From a checkpoint of a small mixture-of-experts model trained on Wikipedia.
Size: 12 layers, width 384, vocabulary 8192.
Experts: 128 experts in each of 11 layers, 8 picks a token.
Training: 320M tokens, 9998 steps.
Below are experts of layer 7 (counted from 0) of a mixture-of-experts language model. Rows are named down (a neuron's output weights, with its number) and show model dimensions 256-383. Each number is 500 + 25 x the weight over its row's rms, rounded and kept within 0 to 999. Numbers have three digits each.
Before each expert's rows: a language model's description of what the expert responds to. This comes from a sample of Wikipedia text that the model never trained on.

# expert 28
Description: Personal name starts. First pieces of surnames or given names, often Spanish or foreign, right after a first name, such as Gaunа, Baldassi, Hernández.
down0:485515468489499498482474499499526481494470514517529520510533490474502476472486515480497499465473503551482481544474507542452481496455484504542476486469479486496540498520529497554579512504496500462485494503522521519538539526505488513493484488485501504525515508510452514499499515512520540518500518502502491539501515477549535518527514520493499465499455486493481500533480517501538509490495
down1:500526505534478498483504494519554502504479448459530509494484514470530539459497512499478520476501465503492523508498515520463511508545525473476493514445506543550487523518468479458486533495503524517495486518473494490468485512446467516522502468481526518524445474496469497509500501503486477491482490494518507537485520511515508551526505513484494476481484474475472552537543498481531467542538
down2:534444487527502467527445509494469493482491537496505491500537493504493480460471506479560529503509490529540501525542486521496496526488506495550491457455510462500481507523496519504481464508518500489468467475482499529512486468508428492521486545519489488478564487506511552569460478494466485518469509527526498484497491551514549506480554514493494514488460526481552531513494519485485485553507
down3:495458497522517536535507487535480492483548452467487533524526470514486482489514498551541489471553504497537488491510489526505506490494531498524512457454547468528463489518554454507496548494483500515492450498502466488522481456470562491496504503504529460475544522516539465571541516499512490495537488529455516464471506481486506518520509513489533490486489478488488521470516537470496447521507
down4:519466459572518480493540547490513499505509470512490487528526504510507532501519482521498504490509505484515517502501461499481495513467515503486509553507530523490479503485474499500497491501471508482518491485506523525483494516508492470518460524518502468435531506484504450515465502483478488475477503513531488524484507490491493523496496519484500499493525501510477513501531487498484522491549
down5:488517522480532508455502432554501449502488506476522515499527500501491528519466523484479503492517502489504482541431499528498497480511488450470476525467493494507519497536492452508501482505522532456506495511460506457496496500456489483502506498500477495518522508527469483515509531479493515500496469496508534488490499471520473505514517507524481471519476458480523476478512493481474491473491
down6:481490465502555493485520517537489477474507459515490479503511486458492512546524514546503517510543465503471478516495522503479491459552480475489476542466470517498518489530498435483505519481491493529484490549517506486500478496518482484500468511515527516493526494508474496535534455511493502556497498538448483476514502536493483482525522504525510456502466528495489502490506509504506513517463

# expert 39
Description: Location prepositions, list markers. Place prepositions and directions such as in, at, near, north, plus dash or bullet markers in geography infobox lists.
down0:508448468502420531440531526502500448459523509518502523495504513470548471466531476483534505509499514514505481482508524484516494520480488497497521516471474503535509550492478514470515489471444507555473489489480487549557509465525505523492545513508495510553492486507498502497496497492464490498478510501460507531503482525489509519482444511504525532519496458510517542530503497524489485476528
down1:506511555511497520528503459560523478533543536503489473477507482500514547449529466481505498495530546525502471551514474472514473522513479488516490480488456517486545498483439489489503475442495508500486511492497512511495498504505538496485489515509527468513469484453539477528503508476470504469459491521475453525525466510496548459472502501502501512529503500498518487510493485494498485467545
down2:517509522505480520503491473478529494494508514484482515487476505548522416526514448509466527495476487467517492532467497558506524519507491480483496497496491496533514490481482502470490514509533492515483499479471480482475488509502556501439464500493482483474528491501507502490503462501513518508519485479534493488487512419479506468501502506515524484510515493486505499503505521477506496509492
down3:500492509487502478490481490506495514513526496469511496505501491511496467555513464479490468517502513542470499496508477500484526546540540526518500494524500510470502491479480522512509499470522498508486520524515480521522506478550490522485506441478503481479555511532472504531530483564577530549510456477505486510497513466529456519489526508475547501528475474481544464490484539477469452532507
down4:479516501534569500513505460501466526487480520496482554506503477452493510511556491522494469481499531531481494502479523474488502475564461522486471492522520511508502489491543504506523492466501524484490522573509489481473517485512475497464517489487487519466511517524486525484474469525552492501510489544479508490540501498522494552511475485491539481480508527501518492530483533479490477528473
down5:491528505488503488451505488520479523447495488493496529471507548454548493495536515484528423484520507533492512505498554466517502522482483545499520505483490533526464557542521497483524482470482496534491472478486510546492520506524494457506510477535498503532493511510487518476491500511480443538478483491500541499477509530478544516514486497489532493482508508505506511493514513519524512462506
down6:530497510548497514477529497510486551460516551500472506498552493517528505435481495489543439493500494555500476520511492493484475535512488505516561475546490513544469483470491510485487531498495482563509498514482484527490500503568481484541527533480478517486502491480484489497527520518515505528442501501482508493498480536497508503501474480486486511502521491502503508490493499529528538498471

# expert 2
Description: Word-initial prefixes. Opening pieces of split words, usually Latin prefixes like un, dis, pre, pro, per, inter, De; also table row pipes.
down0:452487480512502473515472461531509500510476463481497472516539520527512504512493505520505500503515496545478496546546510483515559510552514506489501538522505473515491479504471509513496472457498546513469495480535484523471500575525498492510471487478492519496438479483503531520484542459453479491478494468550451476511485477492519494469492501521507474501492552496513477515544478488539500486465
down1:513473442542509463449491508528553504525527517492503498496521474506490442492455519473480481515509484479496544520510498497533462518468501481504476476486484519539490491459465511497504509495473476530535495483436496511526502549501501508483497456473506460513479493488508510515553500517493506515503506518504536517508492497521491516528528495526507466492449498445501487500489495524468492498509
down2:508444499464500475499461492529499512466531488528556485516508504485496506495478510512487473491497469510485509477535516523517489530507501524511500523481462509470474516512457526521551521466489515466490521483507528502483486473475435504479504516518543465496498515477507498470513540492518480505531487508528527422461458511536531505535556480513482502494512499516534546513519521489472497511490
down3:520446476461488489509504468527485487480550519467511557492494547509511481477521506520472507464479496529529476482497495505503494499469541494489501474484500531475483465492456544513516488492470484488495479534511484499505508530487524469483514509502461452512446522460504533473537482531512513468479507557558499506507514480500530503480517524487495511478479460448567518534498487495512465496525
down4:522467501475475490507505493518541523494522499502493514491475503485493494521521504499486496488507493495455441514523529488456514553521519518473494532460474528503533494499458543529525495500529531533474519486480484501481511519536525501523494521513496470503489506514497463539455503455476522521525511501481516519481487499531479476443476509512490508525488542475466525492518510464501502469563
down5:572492480448513470510484508504508517485518489500527473459497509482482510512519486509497492521530528525508528527575484471515504515473511494510479532520497475475478497479519479505534497471529517507528498523474466524543485501537489461468473491511512480502509497501499513475487517502475490516479538527503500532492509486544515461506523506518472557466497501560461514531491463520508498478519
down6:529525486492478490467475519508528496529509520467526487450569485516525550496486505484485506485536519493508479484504508488490499519480491512505545452545469516516517481478466462480492550474467530476485471493483485529544499525474450481523497534526496524530466504473497480507510464485487477501475499529502502450491455541518550502518541525517515513516453495491514506500498486549496491540533

# expert 32
Description: Team and place endings. Final pieces of proper names, especially sports team plurals and place words: Panthers, Bobcats, Jets, City, Island, Bay, Regiment.
down0:492493528457477477503501518532434494489470472544516480542512471518485499506516504484514487494500469477508500510507538463457486525509507507506495524550535462498498483481479568483522493485488451481523491451505482491534524505531453490473486534534528493474513548515506517485496493485501511488519498522467499540495520517525487520496498505527475523490496525496513522551489514517548482481544
down1:500508493509503501517498504519504432506524478467502511489524511522490520449513523511498491498493512456513533506505483441495495532485469469522511509465488494456500481494533517478529551520469523504504490496507548524473499474503489492524467520521502518500496467478503493499468521489493530507512527495508498495525472503517515475500513501460477528469510550520536470490487514509478510492529
down2:500506515488526514535521494481451483513505512536498503491474550503488516549502458509503508510516488485498504489522533513483507511518484530481479476471483529496507496483516519517521491506486508480486503508499498532502482486496529517503538496500473498493517505492564517518502454513502498539479511495481482503508511512472481499498521551487513498504553504490452460544479505514476495475478
down3:510487510508491484532476469528508530482457464545479513498507526473486531536485509526468507535552446484466471481515496518479524505473496502516511482505489461477512528508505494507506580511532525513512474479438473507488509503460494487510467470499516466457464497521495489526515501495487494497538501487508543506479481461492472493517490474494499468486514491464455476499500505472502422509523
down4:488503486501467491519496516515481457518510501504467455484513486470510461497497511534517518515516527536477480523508508482435506501454523477535486489526560465498492486478526498478474505472464460448518446506524475481496481471513516533476477514504501506479478557501496480519511478510495483524518470492537517443465493523508507522481500472496460514512480460505534487496521494499542475539517
down5:506508515505539469508482522496478490398561522514479506535474516503480475505531490500506535455553502502457509460467504488505523529528508473521544503505493457501504476530552481525458480515518490481466487502504471496491485537500509514506481479495460487501493478477487488500505496498522481483522518499434507510489512499515467526494506536510478482489529508484483481505502448553543545548486
down6:498535492504522474487484454494510488485527484488457517478481496530520479486545504507510503492473524492465523502470525497544476488543502475497481472515450482550515509515540468486472477446495510506498495493455470502490531482454497461496544448480512518488449478464514542447491551517500488515486521480515521528495455532506478485485522465501511484478476496534503494508536524495487498508480

# expert 30
Description: Place names and separators. US states, countries and cities after a comma or New/United, such as York, California, Connecticut, plus periods and table pipes in election results.
down0:513495527494447521483462473494462476477507489507543518519457482458495484494507442494488501527522513492473495525528517508501497519547487490502447498470507495472532453488508509521473517514514508535463481546547484507486453516478498520485482501472507467534519461538513489526528498489527510430474527523525496510478507505501520520516525532501443510524541492504504511488483553523492516512502
down1:470498499523531570501456512511564491556520508487482496462509461483530514493490489492516506495499524550478469488524514521476534517482528490489502502490479502473465483526456470487514499505486517470495534501498508465459512498497496499447497527474509429483492484484480516516509490485512480471510533503484519511551487530545472574482474494475488468491477518490476471511483481542478495521489
down2:464507486531480513485492514508485509487474502527502511480508477525525521494499535499519520497473532536508513475497491427498519497505534493487505528465485515512513541468487523521490525482476487502538489482460497497492487496529527481531506517526489504527508474528476520544493520533538487470528472500472505492484508501450497462504481512452487508523520537532533471517464487506514517527457
down3:507468524514490515470512514515517476471462495498491466484507431507542497463513467478508531474464493473527499473519508534534476531487510501528533516485534488480473507528530491504492506549507474502515514489530449472521499429495466513513515484519506503494470491511556471503493493514464490511425513532470539486507483531490534480486498483532492492484525482488525505521463428489489508526511
down4:509506505490488521562498547495463528531519492512521559496534535520481496541502451484517494498509472488477506507522497470529482478497515513507533420515496511512479478489492503513457537504472515505484540508535510485473449502509498524470450509462446488508488496551462525524485473478513438520480535476451476528528485491463483500495463494527471497509523494536493482507486506500499525515519
down5:537485479483520476497491512524521517467473511533475527513551466468489531508539541491511464534487479501487499495513475418489511480499456487514486472494491533481471500468533557497501519503501506474553502532527509555530527490532486503525516512548465555487518511497521495507467489522549495508488453513507437542529474483475515473514478501505508537487541495512505465497529535460472495487499
down6:491475501510509543500519530487522481496468460440495503521473499522505492473491499534484493468499495490487496482515527545464508466516510531475486483521471462516492527475512490493482511447497482531500509470502496429517481499513528500530484539487515532505534465524442499472531524460485487492537516518459522501471485533486475498478505504511508502512455555472495526532487519515483537502512

# expert 37
Description: Word-initial pieces. First fragment of a word split after an article or preposition, often in church or European-language contexts, such as con-quest, ch-apels, p-ioneer.
down0:514507493485511542494490452492474508516454528498531475529494501498519535483465544487492486466481479511541472518526487506492480500524514513495512480480472501522472513514523509500507458511498498508504461550474508462502491525471506527480540486505520502469488518507532546511559497503492522500507486482489505480507473458528504476514546507490511469525477489490542526564455469529544502539477
down1:458525482538550501526505525507519553494503509504517510530519477500516503479509446504529511504509498498515495491481499513505506485505538525450512473513464537480477516466459426463491482468530516456489511501467527509498520514451517509529518504469497539479506539429498518527473507542512518473517495513486542488539492492544486464500535494532496499495504509507520495522448526487494506504461
down2:527474519493524487508494528494505520499469529517510497502525488497456506551524527517523474482520526490504498509506491473485541456490472532508448497501511519492522513523427534458463479464523492496495554495479481484531504471552458478527498518482512515488561520525508504449531498506491479530541481462478543503507518532441530514496473507479484459510490494521497498492510511491482453492465
down3:518513516493509491554481511553495499504518532470516503514531458507500462547490481488494482520483575535499499513495480542519532505480481546498477518538584489497474507506480490472492504510488480498485494520502462549496505480515486511494513476478498458494504539488534503508492487438511503503503513516514504472497500495473481510506505536523476501518538482505515471450491489480477473493497
down4:481530457444512432526537512444465551525505513435464491453493483496509513509513496517519507499523447524491505498519477517512433516512511543506549485518471512486512503489507482494541451516475477485480495470520505512484521518496481551506508517463457484470530494535488502476503516498502455547475512493494467505515494489543533491471546500520514510502492508486525521519521471516488502525527
down5:496481486475500462507475525537524543500491497463509515502539541503464497513427546446522485511488545505497499505499525536471494528490501513537525542464502497509500471504539510515469492472454501493489528544481501477538505496509443492508474527522519526522519456497464450502515465471523466529475520514525479516500480476483507487532511461524455504509485530531497528471523486508538529470552
down6:516460492486480494478482492486495501514488510527492519519515486506460494532512475501477507524516469507497501513471532510518515523509545495537516457479503523515450512552493476487507467500528493492523541493426493504494528480510496526458476452477469533539520521556542510443532500496509455496472528508494511537489564489540476541515555483480494501482510508463493458461519508430456496556458

# expert 12
Description: Sports scores and tables. Score digits after team names in match results, table pipe separators, brackets and dashes in sports and awards listings, e.g. Glentoran 1 - 2.
down0:472511524490466519473479501466476506496511479491470482497488474487470520518537462524507511451532472491493501501514484515486516476492491519502505532509463502515535545535502558478506484517530530554490511528523525518497552515500515502505526493520494557481502483494534461494476482497515530559478520433556503479487501489495505483497540508466496462469468557496455509537501517483515475517463
down1:495515487512489487484513507497502519471473503530471548451477491506469488491522452493497439502508541488505496528494483511533500470494462476460519542484500508518483486519531454514496483488500522472474507544554476516531521525518492492482538509485467516452480477496550500498505500505492504477478526507471525533480497489541470473495519502490477510490509559464497479479498501503506509504528
down2:493523476538506474482462497503499469539484503524489474529493523491503483520517468459478478518466495508478541525505543519528519507496511501529456456486526515517474504475506459522514503531494477511473477481507485456506493513464495505473488509511489515513473444541487506504497499524475489490542501482449514514503527491503544543486465468493514534491485513458476505510521502472493465525492
down3:503489509476528520487516575491471496495577497522513457512494491492469486513518466556488518492530464451512508488510475498524553475514472524505492504499475511534495475467458500505513546479506533518563538523463458480466507473486510491496475472509450500554502508498517543505516497492505514527493482494515502510499477508506514502506523517465513493499538479511486506493469515497482483530489
down4:479498530524510478456499480504511479541510496516524548491502525525519525507486464464476508488469488520492524484483517463515486464491512523503547497530477541492483477505531498561511445539503500493539451477503527501509524489538525518511499502465537524506486527520514517535473490511541519471481485503537481507468479518473507483477478486465518487470490503491501441497539535535478498469475
down5:481494502486518508472469514486467478527515486496518464480526509479463479525505512515479504531494499458457486467490558457451508466526466522474525481483534514516512468492491493511485447487508519450528483519527487465535488466504561475536489504515527540494512487518500474524522452497486466519504468487521519501445505520488487493498487506469484488447492509489501471450520517516483500464497
down6:531472465514520480494489513507547549450524480500527465471548474499486480499525572507525476505432488537507507490507503510514511507491476530474507521533458492553499460522519533539494505497491528496496486542474476484483513564515502494516473465492461466484493491516494548473501462521513490466493503529515523502498504510469481510495537482434503527484496534538483466485497543528483521517498

# expert 46
Description: Consonant-cluster word starts. First pieces of foreign names and words, often Slavic or Spanish, plus the N in N/a table cells and coordinates.
down0:500545491473520505449470509499454497477494520557548512491529512473491486473517558501542478488508527503512448483515516488507452490534468508521481523518537487463500491532513503511473528496493532472546498466528505485512480499493490519487451535495492476522474484520504529505466533469483519526461504534479525530492489505557464475440490516560512500518514537491483479524511515481497503473478
down1:528501525570488497535549528461514509437530547485543480521485473509488450518551543487504548491500457481502493499471488496538455532528478482494453535472453494509485514478490513520500511496501506518484501496502536501496495471470465526468513479473531501499486502491438522515514508515503524498504486480540508485520521450504505500495524437534462522490491515505494494483527480479508556572509
down2:514494519529492456543520503526518512483502465485446481489495501507499531501502427536470482488502499487502481506486479496539487478442509502500463535473515516520500465507470490514552498531518492515446452500489500529436514492520528481488507506520525537569490495521499460526498485492479487485482504494458475474496485533455501487553522461441532490490488454518495485492464502516486505501514
down3:511461479542491449490482498461533467450482528527472507488495502453494524482500540505480502516515469452474472514498523500522498532504485496500543500480485476470482516526491510508498540507497505534507517472522510501534520523523488488519522526478458494506517511503483523503505500462448459445481572542481484503494516508454509480512491513535484491498514496455501542492517527520497485524478
down4:463542502496483514512532497499461526516501507521501468454502513497465568556504509477453562449501475484441511481507501489555495537490519576500486506529524520470515494537496472476519503529486445469499512519502515518488487512532487453532519556464519523491501519512443543514515492523492504494469476477476474499501537487530513504554498534446501493488487483485489490527505471495514516509493
down5:507492526527470484564502492520514500549468499477507458481519480470478508492539458520487488519536485524482501490530501448533506526525513485485470491518456485475495527507500523494485495474527514516462501460503489488518481479485485546482487519452492477499450507518487485495507487526493501498490507511520490513499480498481508504490501497510540494461559473530495439496540480506479461507488
down6:472505542506521477481510519516488483540505509493520520486479511479552481515522475527507533501514503463537477450542570498485512519492480502488470497507457496492537570477492501555495452481516494519513509489527464536492484485537462488490574461471461487501442490499501498533479505525487534503543474454529508494515502463472538519498512516509461519537499494492491508445458536486521503499500

# expert 48
Description: Prepositions after verbs. Prepositions right after past-tense verbs in biographies, such as died from, received from, purchased from, returned to, published in, by.
down0:515482499474552477536498480538443524445503492477514452542519522520515494528502497512520521501488489496478461506521527474508521494482470535533510501477517492503451543519461493535513479522491516452495475567508514534506515480543474474500515522479458485497506482478501490471552500506523485506461484501491496480515518496527499491489516466493474490459496509482504488447522545485494486514496
down1:485470441481517524492534458536502513464516494499509493516490522497501507487481487524492457486461524542449517471483500499464464476479512539510485489531531519496476485486499501499517499492519506477498529514536499526532510520528503495468478495498496537530504487517545550521569454522519525572499521503515548495471520508520456496518512486504529447513524485525510469507535490480495549508522
down2:495483478458424457483495474498482515468472492538502473537487491506482460476499537504494549556498449525530483511489505524503496486529486503471481468522513525515536516510542496506503511493486499469488505531530505466525511539496543542515483438477500474491511455501465515500534501487488498520530500504516489486495487458536438519525518535533473507485510522479486478506503463489496489508479
down3:461496508475490484487473498537497510490457497503520539532490475445511497483492516482556508502478527561538509519486498499531495530464502516468475480516454528470467475515491523518479481453485528472500521474504510493529537483484494500511467498495492480511470498510500500496534491512499476522491515517471486499536523471532458529546495505535498515499457504527551483526480478495514480500477
down4:498465521476458558435468475494483522429467505492542484533475469515520508484528498506491521498500502512472520511485453510500521488553552531483524472527519495521486490484499496530539491489522506526506517565519462509535549506486533537492563472498527478507564454514466517515529545544490502503486486510490522484494469448523490460479535504515488496536526505530474510569483517487498511466507
down5:512506502464557492507479507504498492431455502507510487544484473510487541486499495484541522496483484516491533476490557468523455479551523518470536508533490487458454454494465523501521497499505510494509491489477531473509543529514486500505528482475494488566504482522501511508547533511519489528498523489471489485520493454533499479516503486521476476507474530504503532512453463515490497490457
down6:495494505494619487499463506509515546451464493471491526541482504506502478472486529514479481506496488485512473475507508520482470490488502492469493525504475544471485476516530496483493492502510530500537491480498497492471533448548530494498502472447496470516455464502517561494536480517479516528485540501497526497508529458472489531493502480498562522470449501504481484507527472526536494507465

# expert 24
Description: Publishing and media words. Words and word endings about books, film, television and writing, such as published, newspa-per, transl-ated, book, plus the word not.
down0:480530432519531459477495525507500490514508485489497482525547419512479496553492489486505441480485487514476475503530525530479520477465467547427490495540475517462531460521503525556521508468533494478542477460510478467506484479511464471543492506524529464509541508514466540479495504461503485517495525520533491490460521486510509482526468481468457536490504526506497495509457545482519495517449
down1:515484488489496507544494526519549523509515516442511501526516524525545526507499502496454459493543475511511509508501470476502482487514527435517510498476481458511511494496558529471466465518501477487476508466481500432530532521478535463474478546472492483529495444493481516513541514464495546518511491516503516499536480486507498489514516544484520521475492513504524477472460463525518536519505
down2:523542500527468510491459452473522456535479546512509498522519467508474530456498500557461518538493486500490512501495478542469474482507485504496448478510524525448504514487502492516468532521511404514543496499526497443510530528511482489520488545462488496495469479489468476497532499530523453488499482495502538486532523493524512526515530531550515472481510502525474462501524523518500511491518
down3:550502534509515544509514536525530502504485502487514490455452553493511524515558507489485514503501479482470500545489512499572485534488482494469449533531490490499500452482484479510523476489515555468512529475499529593485484477510526482477521532497451514532499485508492465475503497511502537491526540510520481530484451457454474494525485492490491471502469517519487506506520449502482540472523
down4:536446483498464494485483484515499495506472494542479479533530510492477503523493478448507486503489525467499498464500503471533487507535460502513478505532521484526474477486461511546458537496531482482541504495559505520528531479518517509507486493508502471477530512539518495515496471563552512481511492468484518483468526517495503518518507514527501482494517449531504489475505531492496506455549
down5:500489519476492499490469500475483519470467551528456496487530519466496460536476477481456485516448492463475521528475535468505507529515488533539521497484492493521493507489520456494491554476505490527504516521546538485497473549485525490484468508481508512499530487497482521515529510512505451497506457496522520441502468512496475471555485506528510461515528442515478492505511464525488483512510
down6:513512525514470525528520495528489511480515532476535508469494485465539479519485494480502537490493486462475457501515485524507522558520482508554514489461518478523476488495562507507527505520499490504490522474531512547509521535481503520535489507518462513501486512502510494520468461496507489505506507467513541407521515523486503488469449486490472477509512489492462489492516477532503536542481

# expert 35
Description: Prepositions after verbs. Common prepositions right after a verb or noun, such as by, of, in, with, during, e.g. role in, competed in, result of.
down0:527492543510534532489503480484486479511531481486533466540489549457524505525466507502485483496484505503532509502535475515486512465461463536506504461502466518530511542541510520519515470526540547470460507498491518464522458533524524498473497532487514471467487489505504428503534473526487484502537508465527494467507504515521513544497510516490502479503497467512526499511497488485494534530499
down1:525486549475487482496483511536475525516503505479496488453456509511518551479499484500540515471510459491500468491499502473510482490516542530495515519547522471507545532493519487514552487496458492528510481514525502456508490544505492510529569534504535490533541478447479504484470537471497486477484472503498476477482472512546484462516502538510483469494484468478545537558495495502495539486476
down2:487456479487408548534527498540492505483525501499500496474528487488490502488520482533529502454512469509498513503558490499498523481540496479523506458515458479521541445515501486514512513482452493518493490481493486496484513502481465532456486469500490491510553499512522482494475531479497495491489514496516529543530492532504488532495509494468482508464498512515499501511492514494514475528493
down3:499505466481407494559489471494543513481445506533464457514547452497465511503519516511518502480499484479520505487547527536491543472553509462530493492531493460514519484529496517500516474468500493493499509495495495458486502496493504508482537508518500501537513540510497500531498530499470543483467512533496501495466463506513457467464514522528482526489517527479473485514451509466517457502521
down4:512494509462462494473508509524467530504492474513469491521432512512508565499499517530491503512500464509520532522490547477500467480466477452478514546537470487464515494485563510502490495516487501492490510519507493494511478516467510511513505509527487438504522469475533503507502535503486526452453488506474489537492467461540521477510514520520485511513507513524475523476455522477499462523466
down5:520498501503577491504482501476497506520469503444530481497504501461466483495504497509504503491505512487545469489518515514463480512528509499476525446492504482499498469485503491523459541522544489496496471533490503496485496475482495515489495523486483496486485516510469524492505522520506460468514488531467479497510546482482520534478505480509549497477487522460502461479507531489510506493482
down6:515433480513477515497517509472444501515506491542526491498503461454498525478480490501470458467490537506469498520491519521441537489493498459510521468488498459508554505548508514525550510476457476522479542470527489482491503520492492495462463498491461514513537483507500490491524485497487512474485512486499521480537519490488529515481524474456531461446490521459526530513505501487506522503525

# expert 44
Description: Naming and description verbs. Verbs and function words introducing a name or description, like called, named, known as, considered, appointed, is, as.
down0:509492452510548467527532512494449494496461485550508488481489509519502542559532508508515486449503491536490516511475501525504531452527494479471511483572512506458535469466503461514546490530534509509510560530483514526492501459472497500504496448512491522529542535523480533516483468491528474499468485463496515509526462490485498506505521535485501460468486468489494513515446523491491477489513
down1:496521518528492474521494502498502499503549517527499514534524508469463477491491499498480494492509481527479475494512488460522479484504488493460438477559534510480493492493491510462510482500499488500524472523526500469471518496547503496483456485459484504516499492490534455499500516515509508546523485499516540501462478515488436501508484521520513512538496457457541514455522495496476506518502
down2:489475535529428554501485485468539503519510484516456528512508508510511504519545511476513463515522485499521495500476494478517530531520522492514484506505493499522473571504437517518492522523457460547482476442473489515452455522480501463529486501510502509466480503530562481506487484490442501475492501518448485494530495500499482501481504481492515514530536527495463497448527535475478553527513
down3:481477505515424541456482475490520508511486519485518546494464578455487501497505476509499497563467512542521494476463495491525486510474508510465506519478503520544499536501515487504496494534490514527459479536502544532496485499484503505537543525514487502497475518486513438481488477496459523468513519546485528516495473503491452507484514516497525455518518493511479501510505521474519507492524
down4:444532499500528480524501536520522492494477517472510493516540493510436512490478494490460523501511500504510541512561541504498476505482488476481454538499484560486474468464514480472482503505501510509536530507502494483494524521518534503527492486487512567494510508484454542449551490509480495517486545479533471489496487457479526511503543480500478497521522511507476461472474485470530528490482
down5:479528510507479555542440537505522472453456500528465477526503463521458521505516497485528513522472509539508538498519470524511517528480546504492489476522482527478507479550464499453488488482553482487483552478520495495522491496474499519505492486507511508540475507508494483512540487531473485488482467494547464497470535513488505491509531483502465534531486462495535512492496513512532467519467
down6:520520487500511451495444511504536495486494501501522504533493459497523495524533522476473494485507504484501532483485523516498527503520510486475502528499467482492540547492472491488521484498459581546531499554485529515498499457453533551501525479511479514510516471509505531501505484498496543492519479486499542508508512509517478507524530503511439456539490555470529480525489524508494452497520

# expert 31
Description: List item separators. Semicolons, pipes, commas and closing brackets that separate names in lists of athletes, team members or taxa, such as Plumb; Sarlak;.
down0:538465443483512493476470532506500508527470535487479486511517495477455525527496479486502517528474505528509482483440575479519524497456516511510524515530504513491473491469493488482514507539512542521496497444530534530461504533474529503474535536531514475490502477531496503550526497487483455486489473492477446503518490520493497460482505508512475515520504504554503490548491547512499512480523
down1:555483456504485485509509470506477497557519494516487515513500505534490513507521459522524453496495570498489468496490502498481517522528506518522508530490498508504542505533497510476494517550460491486457464468481523502515490466498542510498475475559504514473453485473485490528517511464510500436489449511498494470504503527419544522493454520549510494455539499488474529453458485523464474500516
down2:513471501483483475494506531465485477465472541509544511525500484556514488498456566500479520504497505506469519509521500481491488530496466465498461447519519532522497483489505512457464504508493500509513459484464465489490534521493475527509472469513526491519505505495496473510453507507498575545506503497536498492485484477522474491513503430498507483467523521470511459528479489522503469519490
down3:480501523508412473499470496493488507537527476482486468466470537459502544495471480511489489525506509524501438490458481503483534515499484519552522463460526513511485533507492513478526498523496548528487501493526508501476491510475507498488499520541489514454472499488522488554495471453477501515470526486541505533507487463473546524503506519515488480488549471485474520497536490478468512546512
down4:475503503502488486461529524483504500496482508464526500504495464507487511469458495506504556483539432516523486530478476473505494521492492481470490517505525519510503454515429508548469496471532530469521566487506463478506503504492468490514540507474444491545472499524478517469487492512507492516495495502448487523512502494520441487518521475483463461514491489522540454513456534489460539469473
down5:483487516543528550482487500463519451488505479478514522489480509508501505489501446479532492511515474510511473498499507518494471511515475510486472549482469486529529512537506449549526512481488490488515526553519474497464473496501549484515479474455519483484519511474532518466514476497472525485470468513494495508478521537530503498495522486510542529503486516493451504494540461525481502550524
down6:504510468512514491478498518523500503508485472486512451526485499504495530489478519485494534514516454532516530494518464515513495514468494451531532510518525479470493559517518487472472517488476457502524537508467543489461525553529457534521493530518513458524503515485506434472509488482503490486518552501479509495497511467513498458477468574531531505513526480535496464498508472521525515471506